From a checkpoint of a small mixture-of-experts model trained on Wikipedia.
Size: 20 layers, width 320, vocabulary 8192.
Below are experts of layer 14 (counted from 0) of a mixture-of-experts language model. Rows are named router (the router's row for the expert), gate (a neuron's input weights, with its number), up (a neuron's input weights, with its number) and show model dimensions 0-79. Each number is 50 + 15 x the weight over its row's rms, rounded and kept within 0 to 99.
Before each expert's rows: a language model's description of what the expert responds to. This comes from a sample of Wikipedia text that the model never trained on.

# expert 21
It responds to: Units, math, symbols. Unit and symbol tokens after numbers, such as km, %, ft, $, /mi2, plus LaTeX braces and sentence-final punctuation in statistical prose.
router:48 59 34 46 33 23 34 15 82 15 17 39 63 56 46 40 46 39 51 75 49 54 49 66 42 64 44 66 50 54 34 36 33 39 49 46 30 45 31 31 59 53 42 74 15 67 48 75 12 44 38 47 58 27 79 36 44 39 45 68 34 61 48 35 45 29 64 64 73 39 59 46 48 62 62 45 38 47 58 51
gate0:64 76 50 41 46 55 43 26 47 50 45 34 52 54 77 45 86 46 45 40 47 34 84 27 15 61 59 58 39 41 35 33 38 20 27 66 33 48 30 38 63 30 33 46 56 62 33 46 29 68 56 49 54 41 45 38 59 38 57 62 44 90 48 56 40 64 17 46 55 34 43 62 77 44 35 42 36 54 53 32
up0:29 53 48 77 58 46 74 62 87 60 30 57 61 47 36 71 77 51 58 38 44 38 11 47 67 69 33 40 48 54 58 54 62 88 54 28 64 52 48 56 40 59 49 42 37 51 55 55 69 40 31 18 64 61 59 52 41 47 50 23 52 33 43 64 51 13 43 38 58 55 53 27 48 40 75 58 48 29 62 41
gate1:44 62 70 69 53 15 43 75 41 06 54 49 40 27 49 46 47 60 60 41 51 62 35 51 56 59 37 70 60 55 58 82 48 30 58 46 30 54 51 71 55 45 47 47 60 46 10 42 36 39 32 29 41 45 52 59 49 40 70 49 56 58 48 52 24 59 39 47 76 41 28 48 40 68 55 47 40 51 62 78
up1:70 47 49 42 48 73 60 47 54 70 69 61 55 42 48 40 42 50 53 52 76 50 44 68 67 68 46 52 31 38 22 61 54 78 60 25 32 53 41 44 66 55 55 68 55 57 65 42 46 71 35 82 76 42 42 63 77 68 66 61 49 25 75 52 40 49 75 41 43 21 29 30 52 30 56 38 58 54 55 59

# expert 44
It responds to: List dashes and separators. Line-initial dashes in infobox lists, table pipes, spaces before coordinates, and common first names like John, Charles, Robert.
router:49 58 63 57 43 45 13 51 40 91 86 39 30 64 68 76 41 60 39 48 67 60 59 53 41 66 51 63 50 49 42 35 41 44 40 61 40 55 56 60 56 77 55 49 48 64 29 11 17 36 64 45 38 53 47 61 48 34 21 48 77 39 54 23 62 30 60 61 60 61 42 68 57 50 73 72 48 72 78 54
gate0:41 33 49 47 22 36 41 58 53 64 63 54 44 60 27 57 56 64 46 39 31 88 78 15 44 34 51 62 39 34 60 62 81 50 34 54 54 71 45 45 26 36 64 43 55 46 53 46 32 61 38 54 49 54 51 54 49 52 63 79 34 26 31 60 35 29 67 49 49 61 61 47 32 38 84 47 46 41 44 85
up0:54 50 52 21 33 26 51 47 70 61 39 39 57 53 62 52 28 53 41 53 36 59 66 72 58 48 22 34 44 57 61 29 40 32 53 69 48 78 60 61 41 65 33 21 62 74 56 71 52 60 41 28 29 63 60 34 59 48 53 57 49 48 81 50 38 48 56 38 44 27 43 46 58 52 53 55 29 72 49 23
gate1:65 72 40 65 89 49 43 50 38 52 55 40 58 64 09 32 62 38 69 66 43 41 56 62 49 81 47 38 61 33 44 41 34 65 49 52 42 29 58 46 55 41 44 37 48 67 54 38 54 75 79 51 30 35 44 29 41 31 24 34 26 63 65 50 50 60 27 55 49 61 34 53 64 65 38 38 38 70 62 39
up1:40 70 50 53 49 81 53 81 74 52 63 58 40 55 72 41 52 52 57 33 57 53 61 59 53 46 49 50 80 44 59 48 61 51 83 42 58 32 51 68 34 55 59 58 45 62 58 50 62 42 47 40 37 64 38 41 66 52 47 49 44 38 39 66 68 49 51 29 23 49 50 60 54 30 30 53 53 54 40 46

# expert 6
It responds to: Personal given names. Pieces of first names in sports draws and cast lists, like Robert, David, Sara, and kinship words such as father, brother.
router:61 40 54 40 60 78 70 51 53 93 67 43 49 54 47 50 35 58 41 37 61 60 40 42 58 36 44 39 45 43 50 57 73 57 49 58 58 69 55 69 46 67 35 35 78 47 40 49 83 59 70 55 49 89 04 46 34 49 52 80 59 47 33 13 60 38 46 24 51 54 46 54 51 62 50 26 39 64 31 44
gate0:43 33 36 74 51 43 15 58 47 57 66 46 54 36 35 53 60 66 69 69 42 72 24 54 45 58 58 44 62 63 48 49 74 68 57 48 66 31 76 76 67 58 45 59 19 77 62 64 58 74 46 46 75 51 60 39 40 41 58 36 43 51 43 37 68 30 31 47 52 37 51 66 69 24 53 47 46 53 66 28
up0:61 48 43 51 21 52 33 24 50 35 57 58 48 60 58 56 56 58 58 77 53 59 46 38 56 46 58 36 57 31 49 45 47 41 27 25 86 53 32 28 53 61 49 51 78 64 44 74 35 38 49 49 41 80 73 29 40 46 44 48 47 33 56 44 43 93 13 53 49 76 61 17 36 54 35 42 48 38 65 42
gate1:51 53 64 30 30 58 68 48 60 70 62 64 36 63 32 44 59 49 49 44 51 42 57 80 45 60 78 54 45 51 50 36 47 45 43 53 28 60 34 41 68 39 29 40 48 59 17 43 38 41 61 30 86 17 60 64 24 38 72 52 53 47 37 46 49 60 25 45 27 46 42 49 64 28 80 48 50 39 46 35
up1:38 52 47 64 67 60 60 56 49 44 68 43 74 50 58 46 54 61 56 51 27 54 60 31 64 40 29 59 44 54 37 27 52 25 60 55 45 59 62 77 28 15 58 42 54 39 51 43 70 63 25 64 43 35 57 32 55 43 70 47 44 42 37 73 38 42 45 43 43 23 56 65 38 66 74 57 33 53 51 51

# expert 30
It responds to: Chemistry, biology, LaTeX. Word pieces in chemical, protein and species names, and math markup, like prostaglandin, enzymes, frac, braces, acid.
router:29 28 37 65 45 33 65 34 88 18 33 25 62 58 51 36 53 41 52 67 59 41 32 55 45 39 32 58 63 57 47 34 45 22 70 87 37 45 62 47 39 53 45 43 40 59 46 72 27 54 48 44 89 31 56 50 66 60 57 34 33 55 47 53 42 33 64 13 38 33 54 55 68 51 54 47 40 64 52 77
gate3:19 58 35 62 70 38 60 81 35 16 54 21 36 66 54 28 54 30 54 49 58 33 43 37 50 39 80 33 51 24 57 38 52 60 56 59 45 57 61 54 32 55 64 39 63 33 50 70 51 59 48 66 54 67 35 53 44 49 26 46 73 61 58 51 72 44 57 43 74 44 45 47 52 51 41 51 28 67 60 23
up3:67 48 37 04 21 39 44 55 50 45 73 43 60 31 53 39 64 53 46 71 50 60 57 71 08 59 43 61 64 74 60 54 32 34 68 34 55 74 26 36 49 19 38 75 66 64 50 34 65 52 43 40 57 41 73 55 73 61 50 60 48 51 62 46 67 83 40 63 56 55 47 50 56 43 12 52 36 54 36 34
gate4:19 43 49 60 51 59 68 50 54 16 47 34 89 61 66 63 69 60 42 55 51 31 13 28 34 10 72 53 51 53 33 47 58 34 63 63 50 33 37 53 73 51 81 25 53 56 68 54 63 74 59 49 32 72 65 48 66 28 61 43 49 62 46 29 41 49 60 53 55 62 64 35 58 52 38 44 40 50 43 71
up4:43 40 38 43 82 51 44 62 45 50 41 79 38 64 45 50 52 89 55 67 44 42 57 51 28 57 55 30 66 30 45 41 51 51 32 48 50 45 49 46 50 52 24 40 57 25 57 60 54 63 49 63 45 59 38 56 62 34 34 75 35 46 64 52 61 43 48 78 31 44 49 55 44 22 16 14 58 55 64 62

# expert 5
It responds to: Early word pieces, concepts. First pieces of words or abstract adjectives after the/of/and, such as social, political, anti, dis, imp, My in Myth.
router:34 49 41 32 29 54 48 57 32 50 36 59 51 31 32 47 46 67 76 71 35 53 69 71 83 73 22 56 53 53 34 44 52 48 54 49 64 37 33 50 47 51 31 44 49 42 69 55 70 51 34 45 55 11 98 36 42 67 58 19 58 42 73 53 59 49 55 40 22 78 45 78 46 50 61 43 45 70 56 46
gate0:64 45 28 95 31 41 69 62 48 68 51 61 44 63 52 29 50 19 60 40 18 53 51 14 57 26 54 30 65 50 69 54 50 40 24 48 42 39 50 42 51 49 44 50 57 38 75 67 67 69 41 47 61 39 52 48 22 87 69 67 51 60 49 56 40 38 45 59 69 43 54 29 40 81 45 33 49 33 38 62
up0:57 45 59 45 46 43 25 70 66 38 41 46 71 27 44 55 41 42 12 30 35 47 34 20 47 54 56 49 40 49 21 66 38 45 50 50 51 49 61 58 62 10 60 71 43 25 45 66 45 45 21 64 25 56 82 83 41 67 55 77 62 55 47 35 40 24 32 32 46 56 36 25 57 55 53 52 29 56 53 56
gate1:42 31 60 48 53 68 53 58 70 48 51 65 57 70 50 53 59 52 68 55 51 67 74 58 50 41 51 43 27 55 29 55 40 53 56 44 55 49 52 40 42 74 77 41 37 30 42 55 46 60 55 41 42 45 53 48 57 21 37 42 51 44 70 08 77 67 67 35 53 65 40 28 38 33 67 51 60 51 68 06
up1:38 31 33 43 69 66 54 51 53 78 47 46 30 45 55 59 67 35 62 43 52 37 64 49 93 50 48 47 51 38 62 40 42 14 84 29 70 37 58 44 62 31 33 28 27 34 59 46 78 58 46 43 37 47 44 51 72 82 42 55 51 39 72 90 58 62 62 57 39 48 59 62 41 35 41 39 33 60 59 64

# expert 36
It responds to: Past participles, chart tables. Verbs after was or is (played, located, based, held), table cell separators, and chart performance headings in music articles.
router:62 60 54 50 91 87 31 50 21 37 37 40 51 36 38 31 58 56 80 35 56 38 44 17 56 38 77 64 43 56 74 38 32 58 63 66 35 53 48 50 58 66 82 43 57 71 57 57 42 40 43 44 32 39 51 61 75 51 41 61 37 26 75 50 28 38 47 41 64 34 53 67 64 58 47 83 58 42 53 55
gate5:71 41 44 52 35 47 40 58 53 17 47 89 43 25 60 26 42 97 36 51 42 74 56 50 54 64 62 55 31 41 43 32 65 50 69 34 48 14 23 59 44 46 38 71 65 52 34 61 51 28 46 60 50 19 76 81 61 57 72 69 42 39 41 57 57 41 68 72 64 57 73 44 63 60 43 49 69 43 80 67
up5:41 53 58 84 26 35 56 51 55 57 64 41 71 27 37 34 54 72 56 60 45 28 30 55 47 47 72 49 61 73 57 45 43 41 71 65 55 61 51 68 68 41 50 47 58 49 53 62 52 61 57 51 49 47 49 55 34 51 50 55 39 54 48 51 43 34 30 35 54 44 34 49 66 62 25 41 25 51 51 48
gate6:37 46 53 24 33 56 43 57 42 25 29 47 55 55 48 40 18 68 64 60 72 73 39 49 92 52 48 31 37 48 62 31 16 52 13 42 41 66 33 31 46 49 52 54 84 60 28 31 54 71 66 42 60 74 59 58 64 29 54 62 65 51 44 38 46 38 42 31 64 58 63 75 67 67 38 59 41 32 48 38
up6:34 53 38 46 68 23 54 16 38 61 20 48 51 75 70 53 64 54 46 50 56 24 67 63 40 23 52 72 86 37 49 55 16 34 51 72 53 44 55 59 40 57 55 49 40 52 53 40 51 58 45 25 57 35 48 71 45 39 34 35 12 70 40 48 36 56 52 52 42 63 62 55 24 46 37 68 59 68 64 43

# expert 15
It responds to: Infobox and sports headings. Field labels and key nouns in infoboxes, list titles and club articles, such as Population, Area, Historic, Football, tournament.
router:59 67 67 49 29 49 47 40 54 88 32 47 70 35 33 63 50 63 30 64 46 48 27 43 54 47 49 33 41 57 31 34 56 42 48 52 28 28 36 59 67 34 76 55 61 73 33 46 51 47 41 54 52 50 61 34 48 51 41 68 59 95 71 84 55 63 31 56 40 50 72 57 41 47 63 85 28 37 52 49
gate0:47 35 62 66 37 61 33 54 55 34 54 47 56 28 68 59 41 39 52 44 67 58 50 55 71 33 52 42 57 48 60 24 37 46 38 53 72 12 38 46 48 75 51 50 66 63 41 45 43 29 66 27 49 59 46 66 69 67 69 21 68 59 39 65 58 70 35 09 71 44 54 74 54 52 71 45 53 36 61 54
up0:82 24 39 57 77 61 50 64 40 62 18 43 75 48 69 46 62 62 66 58 39 40 30 29 40 28 52 68 53 58 62 56 57 65 47 67 63 53 18 53 40 44 53 40 78 48 30 67 40 46 41 55 63 54 46 53 62 72 37 34 61 27 46 71 28 51 45 33 27 52 45 45 33 47 43 41 63 30 66 45
gate1:53 78 51 63 18 75 61 70 64 59 22 50 49 39 40 69 62 49 43 47 37 57 51 39 89 34 46 43 66 66 36 69 34 50 59 57 39 46 60 78 52 52 63 76 52 45 51 54 34 19 88 62 73 79 31 52 52 51 86 30 71 69 51 56 38 42 34 70 70 22 33 35 53 49 46 23 42 36 39 42
up1:62 86 42 59 32 83 36 73 81 81 34 70 66 46 50 70 47 45 43 77 46 50 61 54 65 45 74 58 67 75 56 60 62 41 64 58 19 60 55 38 49 43 50 56 63 62 76 49 67 44 89 68 93 49 54 50 59 56 80 29 67 62 36 41 45 28 37 38 68 10 34 48 49 57 43 22 38 46 31 37